Weights of a small mixture-of-experts language model, trained from scratch on English Wikipedia: 6 picks a token, 542M tokens.
Below are experts of layer 4 (counted from 0) of a mixture-of-experts language model. Rows are named router (the router's row for the expert), gate (a neuron's input weights, with its number), up (a neuron's input weights, with its number), down (a neuron's output weights, with its number) and show model dimensions 336-447. Each number is 128 + 24 x the weight over its row's rms, rounded and kept within 0 to 255. Numbers have three digits each.
After each expert's rows: a language model's description of what the expert responds to; "mostly gets" lists some tokens that are sent to it at least half of the time. This comes from a sample of Wikipedia text that the model never trained on.

# expert 53
router:151100128130135114133144109135109141133174128121097123131111108129100101103139157105155162111117097108102124112132128100160169116159151159086113129142132166127115143093118131146091129158124156173154144112112113141136152132116142167118106134137134075112148116127132144126113066136179153162142173120120141108113150117132137143138082131123
gate0:126116147148123135123114125133119136136114138165087131144175133143151139139095114107127153079161112138167095103171113089124170131105150140164177142139104128085173101150141128132152129132109106156169194163143101147177158149128132099110102097170169138106073104130154159111159101155122102136188142128128096128115126141122155129148147161157
up0:125106168103115146124125127141139137123142112131096109126133154143138102104161134147127106119135115110136143105168106084148098149137125155139136154115097134071160149163143151152159073134075141152145146185081150130145100157108143095123141089163190124173120134103135191116124116135143116123159140135108140108114161146147132126145201186162
down0:115153165092151130144114147123175111158125111084114123101147144144151112128153142141162118175143094125180194143128125151125135175101127140119128140136099138118111107123120143108127116210125129124130129140146109114123130150098135102150149113139133136139127157123141159139119088120125123065124066125136128156100147124100128166146133184164
gate1:165078099120080148097134138152094151149144142121111181175070102119168126126100112101143176125129107085111156115118135126109134079139093105114124114105173105144102169108133078097112103136138121138120114183109155134161085135121141142140166117114128051134140103143111117101111118152134127075083150110154107114164143129118119126121141146168
up1:118131098126151135148140117129148135122115129144106116075189167148056158130167138104160128100134102154134108151124121107153134121102165133135163135134127168133159103132128155159106105137126141131148163106142079105107180132129114083163115119125127191090113119123109148173130095124136127109139089119131136107111162147156133161122162134125
down1:102137106121140161137131149132087094155106118141126141146093153169137169118124128143141115160149109142140091126138191095124070103072142149102099146157089105146125109145117131109137116119121143110146141127097091098103129130114143128076152149114166115139121143168116124124143127099117145146145138121141083109097120124099089160160107112083
Description: Commas, semicolons, closing parentheses with commas, table pipes and list hyphens, plus including and included.
mostly gets: ",", "),", ");", "\",", " including", " include"

# expert 52
router:128107129105159116144173129123124093093180153195098151144159104153090143125157157133151147147158114151158141102149122091183145112106106107131154145160143133121162129127140129083136141141086117109140140128165112110144173103134164151112103109107139121114141172118081169112109085130121158134147113134113126112191124132111119138088129103147
gate0:175169131181096089093126086139125138113158106138135160154072095128091100151141136076136094147081119137178095099141164137093144118124111152148114153117115139105131110135104107142101126107115137157163125121132120148081096141129077081087160101137151109124084111112122145103157091092122123135152121080156136143142139101144139118106136107130
up0:108196134158129109094133153132093125115100080104137119138122081123135143143107131101067113118125142126144107146146157132134119168149095131153140130083142138096116139102144108162071130137106128166154141138167115132090065109093089143125114123139152119142069125122117098086173145131138108131111138107147131144149134129142070153172095107079
down0:149148156141116149104161086124115189083156123112072123137203107126118132136125096111123132105120099123174138169121129126130108131149142103128124150079087106081156158137104173135076117114153162155147114148125176124138097147098109096147154170100080134059181121135105099120156086175147117094166121111138100118123122146139165133113177128139
gate1:151136105145160127140104175146103157116113141130102097102124123149095156107102126105127095121153136131134101094126143137125126123171162131155126111152183150108100085148140133119135151120109150093151095126114107159114113133150125074125111159089120106157103157125160123136070162117133122143113109157115156139125141159120159117129098126125
up1:119094123127164143127105148140102171144151124125110093130116121122107104107127114130138104138138085125148175110130090141110145177189143103108107163103154135127113120138142103121112119135133133159113123144100143142121161148118081115135133120178106124170105115156173145157139142098137149107135131161128154157116117148131121140142124115074
down1:130109116129108149107148127159105147149198146115137197112105149142119117155148156160108099140145173073171110111128154123131161116141137144134143133105124139168117140157141101181119141134132127077129112127127145104102115158111109116116146120113101108127188161115195114127171089147126159141146148168120120105108125127110120140150128113126
Description: Sentence-final periods, decimal points, and units or digits in geographic statistics like km², sq mi, ft, density, coordinates.
mostly gets: "\".", ".\"", " sq", " km", "′", " UTC"

# expert 19
router:117130146161140114154158109141131149079124168169122167151132138098101134120146128112151071196166119126127108164132136109118153116133127130144159139155103165125126134130154139100158122163141123143126136134119130134110127119150185134081103095146119136105121077179100116133146090119149142138126122065143114112140131110101134114146115126152
gate0:112148117107134064110135095103179132157157142146168169118124173119137150103133144140153079178141123143068149108131148132139098138127120097129101131174145084124124117080122095136129126114110083128155131144102115151106116128109135137129102122117107161136066095167124111178145154144137125144128097135135116100144124107135148141128137125089
up0:117138136081100096118158147115135178133142090112117132125123116144139140093090132113122157133164134119097160152112071108097109160092147114125172105129123109144112087144165117133165121097111104098123163126141158119134128127082147126086133080165114102113115104184123142091133084139121112128148098102131165183107139146111108113108149172150
down0:152129133177149099143098125128122127131131168118139138126080103154101063108132125149132133115128116119099135142117158136139063102131128087110131138116137118120120161087104146155125093162126133134140142127124116115162143111132123142119117139132142105134129135105120103140134145165135135137140111138106086096168140147104093122131126125139
gate1:122140144165096138108141169136165110092145051157142097136089124102186160116126165156113158132176121110117156133140137149128098134150104153107111146149140114129077150106119099110092086144119118102146121130132156136146096127107137117106142088097088145136142150103117087151151113094127139127111148134135095125136146130119140089102114109137
up1:097126162155132136153103124131145133108120120104093150130139155131090107170129133122126148083127149152123084144132137107165121156152154122157137121158169164102123164122129132139140181092119119078132120156135109107090209130106088057099106158120083107112126112120156128143120113120112110114101114107147138096145123142139133132141112154186
down1:135133134092174140135115144086128170124111126137149165181100164155110124132153116148113149088093119131088166106090121127144108099144126087132143139135087127134109125131126102110127127125081128142162163156181101101126147082146142121105108118112112128108092128167122150131115150140175139092142151119172118115138137148110148140138130139118
Description: Articles, determiners and possessives after a preposition or verb in running prose, such as the, a, an, his, their; also LaTeX braces and equals signs.
mostly gets: " a", " an", " under", " =", " against", " any"

# expert 31
router:123137124136151125125146067091138143098162134112136136115140170123155160110158131127158100145143142180101122143111137108134148097138102133133173147153107153130119136093122149118120132149115132140144158122174120127156139108154192164125130110148118146114102129115126134100091134130138133129141092076088137135138097073140069140178115103091
gate0:137126072155146152073144103135134127104122147119149109101151163129151114114124130155142137111123173125141112099123151112165131094128148143137106147144139150108123156137100107140145158146083111118142132151144127150142120111172162108187112123142155117119130159129129160115129137146122110141132106121093109127171134152109127118116106115146
up0:144119168154102155142101119116106141119133114146100121097094156115123130171106154104118149131130109101160094153123147121121156184129151096134133133144159156095145152171126122131156142142142096122077150115140059119137160107124092129176129157132127162149113120137135129112162171165113151147158124146082156081137149107129128120124129091156
down0:137162156121132124130094135122118154102177136142111114142119108137145082127126162155104139106138153083087114174139099126148114084160121125160154095138152115097133113140124117112153106145104122118069135127144168142132157136111106103108143143161124152142160121122131163085128100140114156145147114125130103148174131129110114122113125120135
gate1:155133108144083100096121127135063112129093124156102153132132169094134132150145104138137122160116131107138123158123141109085137166108127166125139151151092116140125155125119109137159145142155124092115182133123070144117148170116104145124150136169139162121156085124177143176081123091126124131146080156124129113172108148126153160108106164122
up1:103129126125104089128083122115117141129106115137151138108132148079143116097160118141136115161141133119107089166120133092129145147114105150104129131139118126143145146127176100116121126120159158160139118158146141083164123168121116163135150108114116128090166070141156171130119103127121127143088119104117111095150128143169122119099120170138
down1:130165145126076149122120126143120091166089135113156098151127128152118110109121155146139113106113151129136146100131147139082166136113172103134114150129135121174131114132136175083144181137155154120110141101147115102149083150118178184086134146128142108142096155081084150104103120116144159104076104122133119137101115167143104129139127168154
Description: Kinship and title nouns such as son, daughter, wife, President, Mayor, and second pieces of surnames at the start of biography sections.
mostly gets: " President", " son", " brother", " president", " daughter", " wife"

# expert 24
router:128114132130122104160129092146143113097122132160107155120131127131106142109139168138187093159153105136177111141121100108106190110128132134129126132123109156079118115143132139128141173155149121124121142117109155148116124110141178135105145133120096146142111095144111148141124133135128118118130137115123156107159125104115088101104097112134
gate0:089183055114172111161141093101107106122125062118137121142117139106135174118101158098132130138100162141109162131130111122134126151129127108139067111112129140140131089136131148139119137149124078108114142167166179144109119126121117114121095154133111136142156181167148125109139159086133147157096142136093129140156121134164138092142102108104
up0:146089152114109130107082127134130100120102111121136088106136140130158128158133088132143098142137145132122157104129125128106099152121126109115117112119160162121105174122082126147145111125159140162155155102119086119167148153140123137103117112097128140122136076113065123129086162144138096118131134141118113104135143128108132111141155133140
down0:099131143131082151068131120094105141140097087142136135154146126175148129136122121113132169117143092154155143108151162105124128129123120151162149144144134097105105133122139085111128130166106141142101159140143124141091121108149091137116158143084114117116160114148101122134120106107152159138144117142135136095132156143121137083137127124150
gate1:151129092142140172137130120117178104153146108190149102146160164092099152133132109132115156117142115173121120110127165151119148096139144130125164158163176165133094111126144109102158153160123131123136110135108104138090102101131104127138120138145090114111074132104149106154122128131098165121145082164081128083113125132102142070155125142142
up1:133154104096105094154083167158118146115118127055122123094124123156181135163161142101130155120119143139172173108140086128091112110135099110113129095091113149116134167160101080166079182159129175135126156128143118114142119156105156117137162158109165132165145128162101176122147127154174066088104134110143146162152170123153090120113126144107
down1:119115144157151106115124121116155127073159142137087120154108110159146149138099138144171146120143088125131122138182148127176136115130133143136098128096152134132121155125114128175157127125099163119156134156133128118146090137137134154132124107087164136165175154153116149123164155151164127142106112126111117117146137106133146142092141098113
Description: Function words mid-sentence in prose: the, a, an, his, her, its, their, was, is, plus possessive 's.
mostly gets: " was", " his", " the", " her", " its", "The"

# expert 63
router:121149181133149107125179079127130137100172120130136130166153136109121129135138153157159114132128066108122144109122123121137149118115115126115170101153117129089121123104126116120130112152121119103054122094172104179129120121130118138169118080087130135130111131140170148095123074142096141141139135130085156141097123093076133103146111143131
gate0:118094121138122098142160095099087099133102102135155129129093190132172140108108123090133142133164166165131133134103129149087136151133171105129127171153111125122150117110147101122113102105082112150136132150096150149153161136105131101095133142103119129106150139132124155131104164119122177130102121124169101119132162151120177152135131109145
up0:124166151123149130130062113151138142129077144151127116112118140140117095155152118099115156097093111151128098144137119160145133119107113120096104110130158117123135138168152113142128116147098157129158156131138154111086141133172110123137094137184154144115083155090138092120131141129106093127107092106132101133136167117174084125116131095116
down0:113162088177108184137120120153145129133096156151124134135151131176115148135132135140114134101107156167172112127140127132150067117147147112114085195094099143181130150108147131160092132134142118125152144155103140066153147082124136159139095166161169131122149155133127090136141112144125145124147089090135165132158170137158102121122105102117
gate1:095143153110133122113164100166118123130128100162150137130109124133152133136138090111156133119127145122103144128152153131162132132109156142136130153097152098114091133164138129150125102138141146088133138147100134143132148126070152138164152128124148149136120062111176075086131140150155174126119113110156081126179107127192160094135109128143
up1:149131093179146136148110121095142126114117153124100136153148147112142181132110159100146126133130108123140131106133123114143117161161131085126141106135140137131139124112163112134147192089104148160140136115126118083113115136134137125145170117168167152124129148142124172210106145121131102119149100165116113142111188134138159181141135098098
down1:140127103100081072104132103129117128165131149149150110153154126129121163113114106079145089174087130161149210092130166125120156112143140143114143135150123162126160099138131125130117158131096107151156109154099116102155132171101132080159114106141131171139098142135114170184131130116151117151102125123168100125124111126162107148165088118125
Description: Syllable pieces inside Asian, Slavic, Arabic and Turkish names, such as Ka, Ko, ku, Yu, Han, Hajj, Toshihiko.
mostly gets: " Ka", " Ko", "ku", " Yu", " Han", "ai"

# expert 29
router:149129112115143113108176112122153109121156133112110141151123122120124109139162195110137116144123088120094101099161120090166143101119105124122136155111120122122140111135145109118157168182101080153131129070176096123144156134164137104088089107126143127137143078138095156155091076125157133115144115117091101110150120099101150129113145179113
gate0:124104143113145102160138136138159142121109140140126149148151128117143157141125197143162100107150133142124118103163158091133139113128115120145134087137119124107105142136170097135152140099136126114120102138150108170129126124166136145129075083117151143124157103106118140176090150120127120124082084122157156137111151092131129083122132121149
up0:122113119116155131156099113097092147125125164085097148146110104139138117147149117099133106078126127123146168134112104121105160106145112138147118182138133166173133126145128144153150118117080120123139169109106159099164120151135139119161116101195170108139146117099108125134140110139165109107154123158135096140120169120161145149164111130094
down0:137133117149142194117089146125180136136092142107152120119085105120130155109151177154161105157118142158134153150142133164105189109111153140096101119106142149232153115114125149144123119116124181129079123126164123135122110152142125140085117138149190177115124137099136116171115110137141141100131105161120149167133138091089129135165140124129
gate1:126098103107139108146161118121132131091156089156067167160088137145101137130140162089122111117124144155156170107126113139124093108157134146130124111151119154127142134125118090111103129173140144108145148116103107104130104111120165158151153105107142165107117151144075132115150134144117107205130110136132111101122131109116131129121094167135
up1:102150173156140134109089131151112121172148130120121133113132132147104156139124118116058116141107186126098136110124162121132127151120099107138118098076133134131118157139082149111153124095169135156109102127105146097125115140133088139110162116170164140135154123116132125118136150114135173114105123126147147104098095134131136120121146157116
down1:124142104111135168147059111151184142102171135160097103139125084142133123146124128139157131085102165080145096147124105146105073172082165097077142134133101150188137125104136111160137148119133120115126100146091100083172128104119122157161107142114156130158137171146082127101165122096122140133085138115149134143146110134085092133076152148158
Description: Single capital letters starting names or words, the piece th inside names, and the determiners a or one before quantities.
mostly gets: " A", " S", " P", " B", " N", " W"